config.toml
n_layer = 9
d_expert = 320
moe_layers = [0, 2, 4, 6, 8]
init_std_router = 0.0366
n_kv_head = 4
head_dim = 32
vocab_size = 2048
norm_place = "pre"
optimizer = "muon_variant"
grad_clip = 2.0
final_lr_fraction = 0.02
train_tokens = 400600000
Below are experts of layer 6 (counted from 0) of a mixture-of-experts language model. Rows are named router (the router's row for the expert), gate (a neuron's input weights, with its number), up (a neuron's input weights, with its number), down (a neuron's output weights, with its number) and show model dimensions 0-127. Each number is 500 + 25 x the weight over its row's rms, rounded and kept within 0 to 999. Numbers have three digits each.
After each expert's rows: "gets" lists some tokens that make up at least twice as much of what it gets as of all text. This comes from a sample of Wikipedia text that the model never trained on. Tokens count by the router's weight.

# expert 34
router:501492496513505468494503495510517489511474489516552433513509525534496518491534471535493478526477523519505532511475513514531452512505518499491514517514488514516425471473531486566501527471501490494491518454515503435514563464493469474497511518523527510462448481510523469526549494498530504491475502505513511505488473464488427495490495488498518498483506524516490483513477473519530488496498
gate0:510457527491536523510496492565506489468490461534508495514482512503503515529478488458535436519518511544520489520504472480505496440497559499536516464486475521491494505470516497471483529508510485512533530477487494541498502463512455500519478519471531524473505524483532519514456486483526471508495480467520527495517524468510467496473510453459508485472495491497526518513475447546484495493487
up0:547495483527497530500521508438505501534539501458508514492480501480474464503491522493525511453522510494469505483506443489511499496487458524438509545482480501463508515512523507505492485497529484499490474490484528509515512512491519483504505524500488459513478503503559444450517537461539551513493533543496496531468530504541497499513514522518485514501477489532514473553523514471543523503492
down0:528518503475510506522467496514511524485481488528474495495541475500486509453495494497524473541484522484466491460525503503502500507481496492527537478470476485494537545481534498488554529488468485467441490469491489539498481513538491497491488486487480520502518537545452534494486502499572511526537544537457513469488500530504531477475546521482500471491514519472489503449471519516473520484509
gets: " t", "w", " ch", " sp", " pr", " fl"

# expert 39
router:483492481489516517503506437482497520493507482438528536527489519508529484488504468482533486469529500542509522534512504470502482507512541492525543507498482497496470504509469521526520474576485495514449453500506457551498481514518531525499533470518513519511500496457497487534522467482479494490532510473466467519471470509486552511504531491562496515486504490518482517453509462487497482496500
gate3:512499499501537500474480511522508506455471511441483522528477514526525503534567498481515467506508526471556465507486494496525511521511496492484481539477500487513491503479487511473501488498483496514514501505449499547508510482482537460514460481507482524531539457514487508549487483466528505510484495507499496503519483500509471483494539504572498495511524499485453539529535548489453481552460
up3:490520506469513496517488474451567495465510506492497512490523511522484487487496501477485483499533535514501474502547428531520459487527483507486519532499514521516556507527435471482469549511468482475519495459497520459511504496532523519486521504477512490496527483520538525464480519500439547531504521480537515478479515542510514476516488494488521483488502507527500488542514468501496514478533
down3:500565519520488511547449504539480463489517518497521485481542478493530439514456535496520511482499494490525480488511561471502517496482490494516486485503513514470506513525512479471452470489486516523525516491456555512495447500553481509535565503511522511502518469460520482488470497522505524532527525510492507492480482504530520512505513479471478484472473476466474506499488481513501455500474
gets: " the", "20", " in", " qu", " is", "ens"

# expert 5
router:485509497516527455540516499475517481535489523507542465493525494477510520551548486539502476540548527520479509495516538481487510532503480540507521509502456526481475461485529503516502540456500465514503507490504484472482514515465526480469464525502497454498518430531503529522507502519514484525476509504510489467493505455539485508453496528509471508490451507494508457515509467488480538483486
gate0:515522514480549541513500517502485492508492496503495523485449481456529526474494509507493482489559480510498517471525562501472447504495485512506492488500514555539462492489517529483531530508496500531481495503512527471478470525502466495490497480489501525475551448461515507469507504506498471491443508492493473522478494461479476469523451548533490522443487529469477497531486474496518520495523
up0:525511528479481519527497502507514485507455538493531478589457510498485529470469527510525484519505485477505440518497487469481491490502530504521484507467471499540509535512475554502496529497497501519555496481518502542500510478513491509522481500474498503495505513513468509486488492461488479456497502456533510474466483481491433457550542538538500522480533490496500501491498499493548500525515
down0:494498515495482509490468510470451523538504527474520495499479514515504479480488528486496511505512527493501542496506495513525524497489483528527514456495441510518487463516512518453542516499440534502477493494524435477505502531512500530529502520506504504510546482488509540496438525463467516473529521496501486494498566522503531495459477523537514479494489458488509495542488519472429500485475
gets: "le", "th", "ro", " ro", " sub", "se"

# expert 36
router:543462489495458504478545526486487498471530496505430488476513517458498486498472499517489455503505513524463536474492523509477488535469487493511515512505491548514509468487501453480487464522478505499492517491490570538482512504515485488523535531536487483533519554489512484470478507482497522510502469492491489467495466534520558468523520511509477505509504494500432510489549509466472522498482
gate0:508537473472486504500473476520523496512504516487502471525481504483490532507489523542524483437472458481509483440530524456493478467479500487498522521485496490517491536480530501490473516490476501493501521481524503425462485506497479486448491481478504502489516473483487494487516522508476522530527504457485497479554484490579495472501507517476482585537494496513501535474493491519509486509533
up0:448506459495492477524527460530525498456507517516493503503497485519480472488475505544521486492507455469470473486531491520525496499485535451516535525491526506527496515474493500492467485507460463489535519502510495478522480456459477483498552517459544494498485465536518489483480546551483551498479513468503543457471509500560491498518500480509480511518492458528505511512503502476499535504528
down0:496523490518466520501508577497518506435499524511497497549504508519502511501534516454491545544461521492497485512496533455513470487458483479507457530534543509511466477463473541491484511501513504527473514515465497518520514526525485440494452486524492479494452479491514505496485525469506503477484454491525570509489501506479522483538496496502504471497493489505500532502522515469527508510473
gets: "a", "o", "ia", "us", "ra", " de"

# expert 28
router:494494481477484527482558513509466483557502475502484475473506464498473528505512511549477489523469447511490535507500504490464477506500507518466537512494445520504481464523529496526528465450506476500506489498501501510481564477555517509517536482493496509508476539490502493502508483533493483505504472474507521483460524497488515466509463495503550484506495493523457499548484534520562483543492
gate2:477500466442500493505502500499513507511507517488489514468524504517468530493504511518476511516486453502499505487510555521517469548455500453519558445518477477478511478513493555463485503484524537468488533469499511486488507499479529517486559501484506506545501445477507495540519534468516514495538523474483462473480501478522520510499511504495509483531475504492470511497475454546450472477498
up2:476488498456487520513499454520473524486537518520500462471509492539484490471506499480496524494524536454475516479471529520519483527515478491516520483505491466517463492490557533451476558470537472457490510515520508487489522506459502530500531495500493498558540490517529519535515461506506508463470519478516476483488492469509510505498456555536467507500526483492470507498506448527485494463499
down2:519525487510500528532523489443502509509448489483471498502505501495483494511494473506513472554521478549502502521463545478514520469479519481507477520514493511505532557484488516468522445479505500504536557512474514468480459498467509453507485524480510490472469515507481467518492504504538493515448486511435496544491506513522525509545501535489532492511523520483539506481516487508505486449463
gets: "is", "s", "ations", "es", " ex", " art"

# expert 51
router:536552508525461521509475527509514509458491507492456561475482521488512489482473550429481516497501518501512487496494469474525515481461520526474496485497560536482507564500464468519481461488516524532528514510480513524539497502508480532519524521478465477489527544515489525461477537483497475519510477503493490504459518489499544500510498483495468484504498487468492492481520529460506480468508
gate0:451496457503510439455440445480513540479514492489490467498475498500533491485488492506534489520528517488514462493542562511485535542508485519529482540491544483512493520482489502487507480516520518462524512475483473496500540530516459492452502492514481503480477533505478464527531507485508530511506517432462513497486491491486513511509490496465512505534510466466498514473481490505505514546492
up0:538497524525461513498489520511521468472477524508536475493502500499501489499453533496495507506513503528499495486495492475524483484536508512513534552499479451512517459495474535501531483494447491463503515494528524494523495456498497526489460551552498496529522466531492545495493466507482477517546503574511444485475514499473502486487497468518504508493486501537515504503556515518460445509520
down0:517515539485509511520511516484481531459533518488505475492491504474503472473458553493481481482489529467515475520502531493526544457443494534488510496502470497494496506525515519512482504512424526510471524477495476475472527516501529495499518512477504532484502541450532492519487519490462515512471511477536446505463493531507508483521468554458494510452479564483509498510526494501511480516521
gets: " ", "13", "12", "14", "28", "11"

# expert 21
router:524469457500570495510532491509489466506479500515527424534522529527478518499508518523509530535492477480482509451520519487513485484559496480478520479502460499512500491517501482458508471515506526494498515476510470456522491499487515462522481474481510520473525453478493465540532495529479506495485497473539554500512536530502439503498508521475518465491505493513524513505522489547508534532512
gate1:484468546506543499500505502489497524492511503507476473492510515475461488522501509466522503543525487494513459488497460534483485509467524531454525478515441542524527487498457487505517479493532469491499438497456496503529557459500490499516532501471540496515505486528542487498505498493466501480454537499538515493536475516498464505481481503507533489502496528517506486536527534430490517477479
up1:490514535516520532474464480519524522523466501482504446453538525504482475508489504504514515526503494454496467548490544501476511441518513497458464447530472532523505530519477487512503493534526484476483471503489476542487542501491520490511511504486531516495485537475514485489466489529469551541489514478522509499507529515475497491498536518463533519489471516485549493502494557496514548508487
down1:461507481527522451519500523506514484523540471526527544532463479526526516530515508482495486442443491497490496491500455498540533517531504486535514521531483490503484498453522539462501473513473487545526534485508523508526499485471469484475487534502464491531487469514496528486460495483505486427543496519507500511489470515499518507498501453499500542491516515520475505482527454475500474524514
gets: " B", " H", " h", "B", "H", " b"

# expert 43
router:519552496539479504481474537493496519452514521493461572465478528483509489483480527446488520473503508503509506502480463494514537482479516507495491493507566538471515562483484473508483482491516520532541526518494500527516500489500493519520523516466469494492510554496490536460469527484498479518504467506499486506449519496479553489498494497505461484519500477471499493471521537451499487468521
gate0:515449493510531498492497472516473518490494468510504513475515494486472517492544526516482446432461511493478486503477515493492505490504532503510468486521473484510493511450486477487484508498486530515476513488512452552462526507484504482552477458499521444486532498499491504539524482499491513481498477491521497472478476522502503494476562511468529484566490524527558494516571505518498494508515
up0:470502501492494461475509487499520515539508530533503460511515504530469457504534530457504478479536521538528512527507498488491512494512475504465502494534510522468499467517454513536514478455474482488525508491483463515479550494489527509513462465505521532513514472517526516440509554490537528516529460515485489499478473480485532454525495543528477521487493531483505440524509481535506514493527
down0:524490488517510482497508488510510440473511507486499534463506506524516456505532529534532468517498478514468506475499473507539436500482462494499520496495490499471498521502482508530522480494463475489507480557515490485494508509538512483501501493490480505447466502557480491494429480544516489505476517529507498477538515519502521484503493461538492533493552503518517542533477528467455536545488
gets: "ed", "ated", "ted", "s", " used", " D"

# expert 18
router:457492537530514471500462478509476499489486515517429523487510498530502455531489477505481493504494495508534505537478515508471471472502458458542498478496518534480512515539514499527533551479492456499518491495490488501444499496450509534493516501530518496476449483496529469517488507484511548499469483515485448485496493539534512520524525520522522504518501502545502506513515487504480560554509
gate1:507495479503512481464475498481490499523467532450479505496513479524488487487499523512478496517420513512523480483561533498491499501460498469519486548479515509469465533501489463501522445478494474505470508528463489515541531503490461506513495521492491486459513557556496536561505488486543512536465512535496483506478487508487467508528483493508500514519482490526457466520526506470476508484502
up1:485508499482489493514497500485511497499497484520440484527461487502490532491466495549467464489483520495500495531536543469502475522476521493453505527482505513549497521513493506481494515494515510488484539496533526528504496489493504440494538462513482499518468462519516457530503516469539483552447492525531488516455477532517517495519486511542545498506529481516526472485511553528509536446526
down1:502506516524458450512480521510484541490478528482502482507540497502483481494515510459506562488496488526483509462477500501502483523499542477559512458503445469488553493469511512493462487509503462504483463540511492471531518500503489531506504518486452526538534543487469568482472494516466498483535504498517520502508523498502522521449518490492484489469445505463511503503504504514526507540487
gets: "A", "C", "S", "N", "T", "E"

# expert 62
router:537552505527459521507477525500508508449499509488454562471481521490519498477478551428483515498501508503510485499491465480527519479468517517485501493502567534481504556490468470512483460498515519529532519517478510523535492497503489527522522522487466479495530550517488531455473536476498475522508482503492493505462513490503545496511493482497468481509498486465488496480519528461497477465510
gate1:522454543523481497472523499501488517528478516498529475478477497514471493504477499516481479503547483512505467497472520536479477502548463504506494478529525551545517522497483510517480494481527461515518495479507502485507458498502485511486493499504523504500500474482483478531450469477455546517503499502515499521520485512544574560467476435544472521483537470488467469500516491466504475511509
up1:511503496510509457503539504508480507484504516501497486482506500464481495444474508491506495519537497481487472521486505527483489468536513530537518499553481535505527525512516519499530462480502529521499491510463507526518478537485483522460496488485488443556441459473505485459529504456499494495534557461492500497454508479495496522496478468521518541531473501508471478554558502510499506529515
down1:498515456501511524496522487469492505509510505518484492531494477492511507517505507507495553520538487486508474512562471491462478538478483518536494527483481501452506502526544530480538476494436508537504472473474509501544551466501501474482486455468511472509502501521518528493485513526467533474541487498492491509526484474550484563509481528513473501494479470481494496526493524430501478469485
gets: " ", " c", " A", " C", " T", " g"

# expert 45
router:485528530528499504473526515508476481550513492542507486462503491512469479517517485510477479539484510537502529527492513439493457466482527507551503508468509543488502498535509535487519486526486498520507488513444505510531522505521496490463555504467515486477452522510516525481471540571496551498497467498473520449479493500496517517496508497495472485490506520518480508453541498456517507529492
gate7:482522507538535514518529488495517489508458502492524472484463489545511480492502502508543481509515503505491491507437516540516479502468471479524475482461502474478510510514482467476523510542500490468496506480515487537536496496516439531505523489548510487495506473529499494498492497525514496530528462534498485512503460523490430522473500473530467517465482515530498471415543530502486496467505
up7:554540484508503506488515462486454445482501475486477535479485507493538483499480494524483519532491503512489519495480463493546509435481519444523519509502491489535519458528482508488493491491496510500518475511545545501462535499531522480496514517480516504457503481566499494483509478451509550453489524515526464484480481511502513490536488493465523516499440488519488495533517486505502473532505
down7:493474540527493517494486563480531517548531507511505547483516476495500539555495500485496448473531489512498473456485503511492447507509521561468450502491498473463472473502489483469493504528482499517492493486478503491492450546479496514454494529504466474510508563493508476510494540507524511525508478536492481480518524484523506477501516510507498493529525520504549496478443493490489516512467
gets: " University", "ia", " States", " York", " City", " State"

# expert 52
router:543506497447526501464503442488521500510491524466521483489515526510470523490489470495505505505477469506502521471520474523493513491539518509515471535456517484529505469514525513441539448505509501463507479515523540515479466520514449516494495525509509559483525458455449555516497467484514505488466502495495567484527492492487498468484508495517504501498462509516518536508480479466509501494479
gate1:496499520494525502502518428477531465508549490502490487501464511506467499489476519515476489533462496483524495504547537526557454496560478474463516506484481497520479452503454461476528451511455535527471501498487518502530495478535505491516511505492489488470477511515487492482519491509498508459477517488525488489465501476472486479474524476516481519536504535516498465434518460512519499524491
up1:529512492522541502483511479502525496435477500513514519482458478471497480485511516488482492514479513536502530478483496509519474525549448479467486521530504547519496471492483502490530500531492480510481461528467527529516519514487485491484460494559439462480498496509511507487500525538493490475507503482507510499532520526446507493486539520510510477517460515480469515433501458564502506503539
down1:475480502536470513487481492493468498479499553499511508504469490524475478499509501493566464466516512543492502483542553514523477514509529480491501541528494501513489541466528456517500524484428498467467502516515479529499493503479536507451510464479513528501517461504535492492483458532519561527511469481540502461486480484498534515509497506535474496523501478512469482497483486505508548475487
gets: " G", "ar", " C", " J", " Mar", "20"